Weights of a small mixture-of-experts language model, trained from scratch on English Wikipedia.
Training: a variant of Muon for the experts, 409M tokens, 6241 steps.
Below are experts of layer 3 (counted from 0) of a mixture-of-experts language model. Rows are named router (the router's row for the expert), gate (a neuron's input weights, with its number), up (a neuron's input weights, with its number) and show model dimensions 0-255. Each number is 200 + 30 x the weight over its row's rms, rounded and kept within 0 to 999.
Before each expert's rows: a language model's description of what the expert responds to. This comes from a sample of Wikipedia text that the model never trained on.

# expert 30
It responds to: Word endings and suffixes
router,214,192,135,201,157,232,180,229,208,254,250,228,234,250,246,165,161,199,241,243,201,220,247,189,180,239,230,234,195,210,154,219,194,208,158,178,234,234,193,202,187,192,216,213,156,281,213,221,163,215,181,189,238,243,180,227,198,161,208,221,197,172,147,159,227,167,165,198,216,202,217,180,235,221,201,260,182,204,209,226,182,147,224,176,208,192,223,160,223,180,221,188,211,211,189,211,185,214,268,244,218,227,203,181,225,216,226,246,215,177,220,227,159,118,207,218,179,192,232,218,201,181,183,144,185,208,183,223,182,224,184,218,210,167,197,149,254,256,171,232,203,140,205,191,215,214,201,209,198,210,236,171,185,190,193,191,238,159,177,231,211,143,223,210,211,175,183,174,215,171,191,153,172,184,221,218,199,183,227,199,222,210,191,232,191,164,241,221,217,234,200,174,192,219,205,207,152,238,181,211,234,207,207,247,197,186,194,208,160,223,184,186,248,222,186,180,210,187,164,167,215,182,228,232,180,237,198,139,150,153,167,223,173,145,207,162,156,110,210,129,248,259,187,165,228,182,130,223,267,185,183,218,235,170,189,218
gate1,196,253,190,178,249,169,159,252,187,216,220,212,218,197,204,202,204,162,237,213,185,179,200,187,202,189,223,235,225,204,183,215,113,244,233,161,210,222,241,185,170,224,193,222,169,242,194,175,198,158,176,199,265,166,224,189,213,118,170,201,238,182,219,157,210,229,246,213,187,188,252,180,192,155,223,215,216,158,214,226,121,264,229,187,188,151,172,143,200,225,206,192,241,197,162,205,211,213,173,220,181,145,214,182,253,256,150,224,142,209,217,179,166,215,258,262,171,176,185,226,175,217,202,210,193,177,195,189,184,215,119,177,215,183,171,203,194,258,237,228,256,186,180,184,219,228,178,196,167,162,148,199,176,163,194,269,230,185,211,225,154,217,200,237,201,197,169,193,227,212,242,182,217,170,234,201,183,180,252,169,254,182,230,261,193,210,198,228,228,141,182,199,166,215,195,187,225,178,205,178,242,225,215,181,214,185,213,257,229,227,178,245,189,207,142,199,157,185,183,161,224,180,245,210,220,177,188,177,154,185,164,199,189,183,205,188,174,196,178,201,220,224,140,203,227,164,213,184,220,226,198,238,182,241,189,173
up1,118,201,252,208,123,161,234,278,180,198,220,196,204,182,221,164,182,224,216,206,145,188,173,175,208,178,197,199,180,202,170,154,188,207,245,196,243,292,174,175,176,221,199,209,231,254,209,142,159,202,187,176,138,189,183,255,156,194,177,183,234,161,167,198,196,199,225,179,212,232,237,225,165,175,217,196,187,217,221,223,223,180,200,172,207,168,145,224,157,188,195,176,231,267,293,190,201,175,251,163,198,202,222,233,204,125,154,159,228,221,179,227,186,172,258,187,204,233,188,214,174,216,184,214,194,179,203,218,194,269,179,208,175,218,196,239,224,194,175,220,222,225,190,216,216,221,204,228,205,168,211,215,146,273,214,225,245,177,159,228,193,213,195,246,211,202,180,208,212,219,190,210,181,181,246,178,188,218,212,198,177,165,195,198,179,203,204,262,161,212,152,201,188,219,175,203,176,200,161,156,233,204,206,159,168,181,215,256,256,232,172,177,207,178,235,224,215,190,166,146,211,205,189,200,203,223,210,234,193,193,238,154,195,113,184,212,234,228,188,165,179,229,209,208,245,217,174,210,179,241,194,197,246,169,207,180

# expert 8
It responds to: Plural and word endings
router,201,182,177,185,189,222,192,217,231,220,206,210,237,242,205,173,207,197,231,176,178,196,214,174,223,202,199,255,210,253,208,169,176,195,193,203,197,188,209,185,195,195,160,244,161,244,239,219,201,170,198,172,189,212,174,254,176,177,204,163,167,172,182,196,233,128,179,206,210,178,174,169,207,232,157,219,167,182,254,244,181,160,251,145,199,165,201,176,217,190,209,182,157,201,202,185,263,201,205,213,193,233,213,138,193,259,196,199,183,232,187,222,169,115,191,207,151,226,229,162,244,185,154,184,134,183,219,196,189,190,180,228,237,199,192,160,215,234,189,240,147,184,199,144,189,230,254,259,213,204,215,228,150,212,202,234,185,199,184,224,229,199,191,222,161,193,174,205,260,188,204,192,188,169,195,263,167,190,177,230,261,233,231,198,175,217,211,229,187,236,179,198,193,176,175,233,219,175,202,234,193,197,265,194,214,205,162,253,196,166,202,210,266,225,170,230,178,183,153,135,197,190,236,177,211,305,228,195,162,194,199,210,210,206,201,206,215,151,213,188,248,187,198,173,224,285,187,191,197,193,118,140,227,205,167,171
gate0,228,166,226,232,178,162,203,208,169,220,188,166,219,167,216,176,225,186,208,194,225,197,218,188,253,182,214,192,188,194,215,145,213,212,202,194,202,233,177,225,173,190,176,206,224,218,184,212,206,214,209,212,151,231,284,182,180,184,208,160,154,211,137,179,190,151,192,280,117,181,232,157,209,205,201,174,211,194,266,267,194,218,200,218,241,206,242,211,244,213,212,190,187,167,213,201,159,234,245,197,203,163,260,222,192,256,189,186,225,213,193,247,205,222,226,213,113,177,191,244,213,225,195,182,115,217,177,197,212,269,119,194,214,220,166,172,255,204,171,166,211,170,189,182,189,146,271,214,195,238,195,231,206,186,183,185,189,222,169,220,197,184,161,224,195,225,193,189,200,160,214,196,210,206,207,175,242,231,206,230,200,194,258,211,215,181,199,237,159,204,225,213,180,213,185,243,261,172,160,220,213,160,198,175,222,183,193,183,179,126,123,212,170,172,192,204,165,168,190,204,182,185,217,228,229,258,218,209,230,173,258,213,207,176,190,226,208,172,161,188,198,143,219,162,229,217,161,150,206,173,160,175,235,221,193,232
up0,218,226,171,228,150,205,154,220,249,232,244,186,197,202,199,197,176,245,204,190,169,187,235,163,236,228,206,232,187,216,195,224,185,232,223,156,191,249,203,178,204,221,159,201,165,196,171,210,168,239,155,198,173,251,247,230,211,194,177,217,218,209,140,203,210,219,202,228,217,212,177,136,206,174,152,147,188,159,219,202,131,223,214,196,211,194,176,165,218,207,216,159,166,195,194,183,229,247,153,150,213,229,209,233,217,210,192,211,180,149,186,187,207,188,226,206,211,189,158,226,211,243,163,187,168,214,224,209,239,213,192,217,233,202,178,165,210,224,198,224,229,205,199,162,259,215,210,180,170,152,212,213,195,233,133,220,208,176,126,190,242,219,119,181,207,222,179,219,223,234,140,189,193,225,215,162,236,207,261,248,245,123,174,175,226,206,188,186,231,197,253,199,176,202,215,213,222,180,146,180,165,230,215,234,207,173,233,180,211,202,206,180,164,138,230,197,182,238,195,171,228,234,203,151,147,205,185,214,115,255,236,202,210,156,214,209,201,151,154,166,232,183,218,226,190,175,213,218,194,204,207,281,191,246,255,185

# expert 20
It responds to: Mid-word syllables
router,255,176,222,183,178,249,195,213,215,241,251,236,209,192,246,168,166,186,193,154,171,241,212,239,229,224,226,205,206,237,175,194,219,210,188,231,202,203,166,193,231,195,157,225,189,238,251,226,177,219,171,176,231,197,122,239,221,160,194,188,190,224,164,220,177,184,178,161,241,163,185,210,249,207,141,221,184,233,215,236,174,173,221,121,176,182,231,182,179,198,195,218,167,210,205,221,225,245,198,237,159,245,242,163,217,237,223,217,202,169,269,240,175,156,212,228,191,199,223,133,197,189,224,170,160,150,207,190,198,187,152,145,226,164,170,138,211,236,185,199,192,206,236,174,207,272,226,219,239,208,239,162,169,176,172,224,207,191,204,221,191,199,189,142,172,164,159,187,251,133,228,180,176,176,198,205,179,236,215,177,177,251,209,206,134,254,185,218,221,217,231,184,221,180,185,198,156,169,177,204,216,304,188,216,132,166,191,218,195,248,232,215,238,209,215,181,198,193,147,180,164,190,187,192,260,244,205,226,178,210,200,207,206,227,201,200,202,188,225,209,209,186,207,186,192,193,157,238,200,199,172,201,178,183,203,149
gate1,255,213,182,230,198,216,215,188,188,239,224,255,150,206,221,186,191,187,234,204,185,246,216,149,252,234,182,208,211,237,157,196,178,257,190,201,171,201,173,151,205,189,233,174,189,204,174,222,227,205,244,186,238,196,199,203,225,195,145,159,176,271,198,216,169,205,171,213,179,140,197,212,177,139,144,236,159,175,173,183,161,253,194,205,167,220,151,184,216,208,198,185,261,210,166,201,197,233,170,252,208,225,233,178,138,252,217,199,176,234,193,195,158,167,225,233,186,191,176,163,170,208,192,207,170,176,187,214,191,243,196,217,234,260,186,264,201,229,220,179,186,199,180,158,201,226,200,221,251,168,280,130,180,190,194,199,184,207,203,197,204,188,135,238,192,196,163,173,214,158,219,226,187,228,131,215,220,221,189,222,206,187,215,241,166,231,216,215,179,165,232,209,191,217,172,220,184,180,195,155,192,237,136,145,132,205,179,175,187,195,167,198,189,168,227,261,220,215,212,187,243,266,172,237,198,282,226,182,204,219,210,201,218,206,158,225,198,236,157,209,207,170,223,190,178,152,196,181,221,268,204,197,196,231,199,227
up1,239,195,257,108,197,204,180,184,144,176,204,151,187,192,205,206,206,183,233,218,191,199,181,223,213,196,177,222,190,229,228,195,191,187,245,243,180,205,254,145,225,175,162,226,274,193,155,165,239,157,176,197,134,194,193,197,213,153,192,182,179,241,217,172,250,180,222,229,167,217,194,192,229,242,197,145,237,210,204,243,231,188,172,165,223,204,159,191,216,151,198,164,218,146,182,198,165,156,179,169,177,193,202,192,171,243,205,218,199,196,251,199,193,177,217,191,186,220,233,171,162,218,190,234,182,211,227,207,198,169,248,189,235,269,164,235,227,226,150,160,229,206,166,209,171,241,213,214,173,214,200,174,188,199,215,243,234,238,164,204,194,189,171,181,189,244,193,223,217,236,209,242,230,258,164,238,193,171,199,203,188,216,252,159,193,207,293,171,175,206,243,210,233,230,227,205,197,172,183,200,145,274,202,192,194,193,132,229,142,194,193,195,142,175,205,237,205,149,166,196,170,185,165,178,191,273,195,201,211,148,195,185,180,180,165,239,245,221,229,209,205,197,250,179,235,190,215,233,199,203,175,190,234,193,162,235

# expert 24
It responds to: Word-stem pieces
router,219,188,201,204,176,213,219,218,250,205,219,239,238,231,236,145,167,161,197,191,215,169,204,194,256,206,185,228,135,193,170,172,208,209,182,203,216,194,196,181,162,193,184,192,181,244,227,224,175,137,181,200,236,272,175,258,194,190,214,236,153,171,210,152,213,199,163,172,243,188,265,236,255,233,190,255,195,235,203,199,156,159,227,187,202,156,209,172,212,197,195,170,183,219,183,182,206,231,221,175,269,203,250,155,238,217,185,156,146,201,220,173,169,150,194,215,182,255,203,197,199,240,189,206,202,224,141,247,226,188,203,164,216,219,190,212,206,193,218,198,172,195,215,144,189,259,218,228,227,233,261,200,176,181,148,199,193,170,143,207,208,176,189,169,168,177,204,216,177,188,210,207,202,188,209,232,166,249,209,116,229,204,232,240,161,196,203,211,180,276,226,140,188,161,196,204,187,188,142,251,222,274,216,180,143,192,215,218,129,227,183,207,229,221,189,191,204,198,226,160,160,207,236,191,180,219,190,174,207,149,179,181,211,190,201,156,206,198,230,167,212,208,156,186,188,204,198,261,201,194,209,168,258,151,203,214
gate0,240,262,178,142,225,219,209,169,204,193,222,160,188,188,207,200,219,148,229,185,155,196,186,217,221,230,199,266,179,229,162,188,247,221,234,187,165,189,200,189,175,201,224,172,186,227,228,220,170,185,218,127,183,184,179,291,190,134,187,168,185,176,212,261,171,186,249,231,186,194,156,176,221,285,150,174,157,236,188,213,170,221,134,192,206,178,171,155,190,224,215,201,223,201,195,214,215,249,245,205,210,149,172,225,252,187,177,208,161,281,201,147,196,209,220,205,209,250,237,182,196,187,200,209,232,216,184,228,183,192,243,178,215,218,262,239,194,138,253,229,155,150,231,225,227,255,256,196,166,239,202,188,220,223,182,177,271,212,180,177,166,202,208,164,159,193,167,214,190,218,183,194,205,184,204,188,237,191,169,193,184,230,222,181,153,211,192,210,209,192,205,211,202,181,214,222,176,167,176,210,208,236,164,190,168,189,174,256,182,209,227,239,205,210,233,217,184,170,231,189,168,218,181,174,229,217,187,187,238,189,197,152,197,216,162,180,160,211,221,167,210,208,149,245,220,170,209,165,228,235,188,120,236,166,184,192
up0,242,177,199,219,217,200,249,202,209,188,248,250,237,210,216,236,218,202,274,203,222,285,157,246,213,205,197,185,230,249,224,162,182,206,151,243,187,155,208,229,240,203,163,178,213,228,229,151,180,233,196,212,208,211,182,204,162,214,201,214,200,156,169,198,178,203,199,179,233,176,175,218,179,234,174,256,203,220,186,181,223,186,235,185,245,204,191,168,171,210,159,203,209,229,210,190,224,212,209,223,195,198,239,132,155,188,205,217,228,234,248,174,169,165,268,237,245,160,188,192,194,174,194,191,207,253,246,226,188,141,209,171,223,200,250,238,223,171,239,201,185,145,206,201,141,246,225,205,169,217,181,220,191,195,155,197,230,187,187,203,183,181,207,169,180,205,145,131,245,227,251,235,205,131,194,192,213,221,142,176,166,231,197,168,183,189,195,197,197,216,182,215,251,198,228,267,169,212,159,217,158,197,188,164,205,251,117,207,211,224,240,188,209,212,279,214,215,151,166,202,170,210,167,215,155,196,222,185,223,170,159,220,170,196,227,156,202,172,177,168,182,184,179,171,203,170,160,177,168,231,200,256,179,186,217,220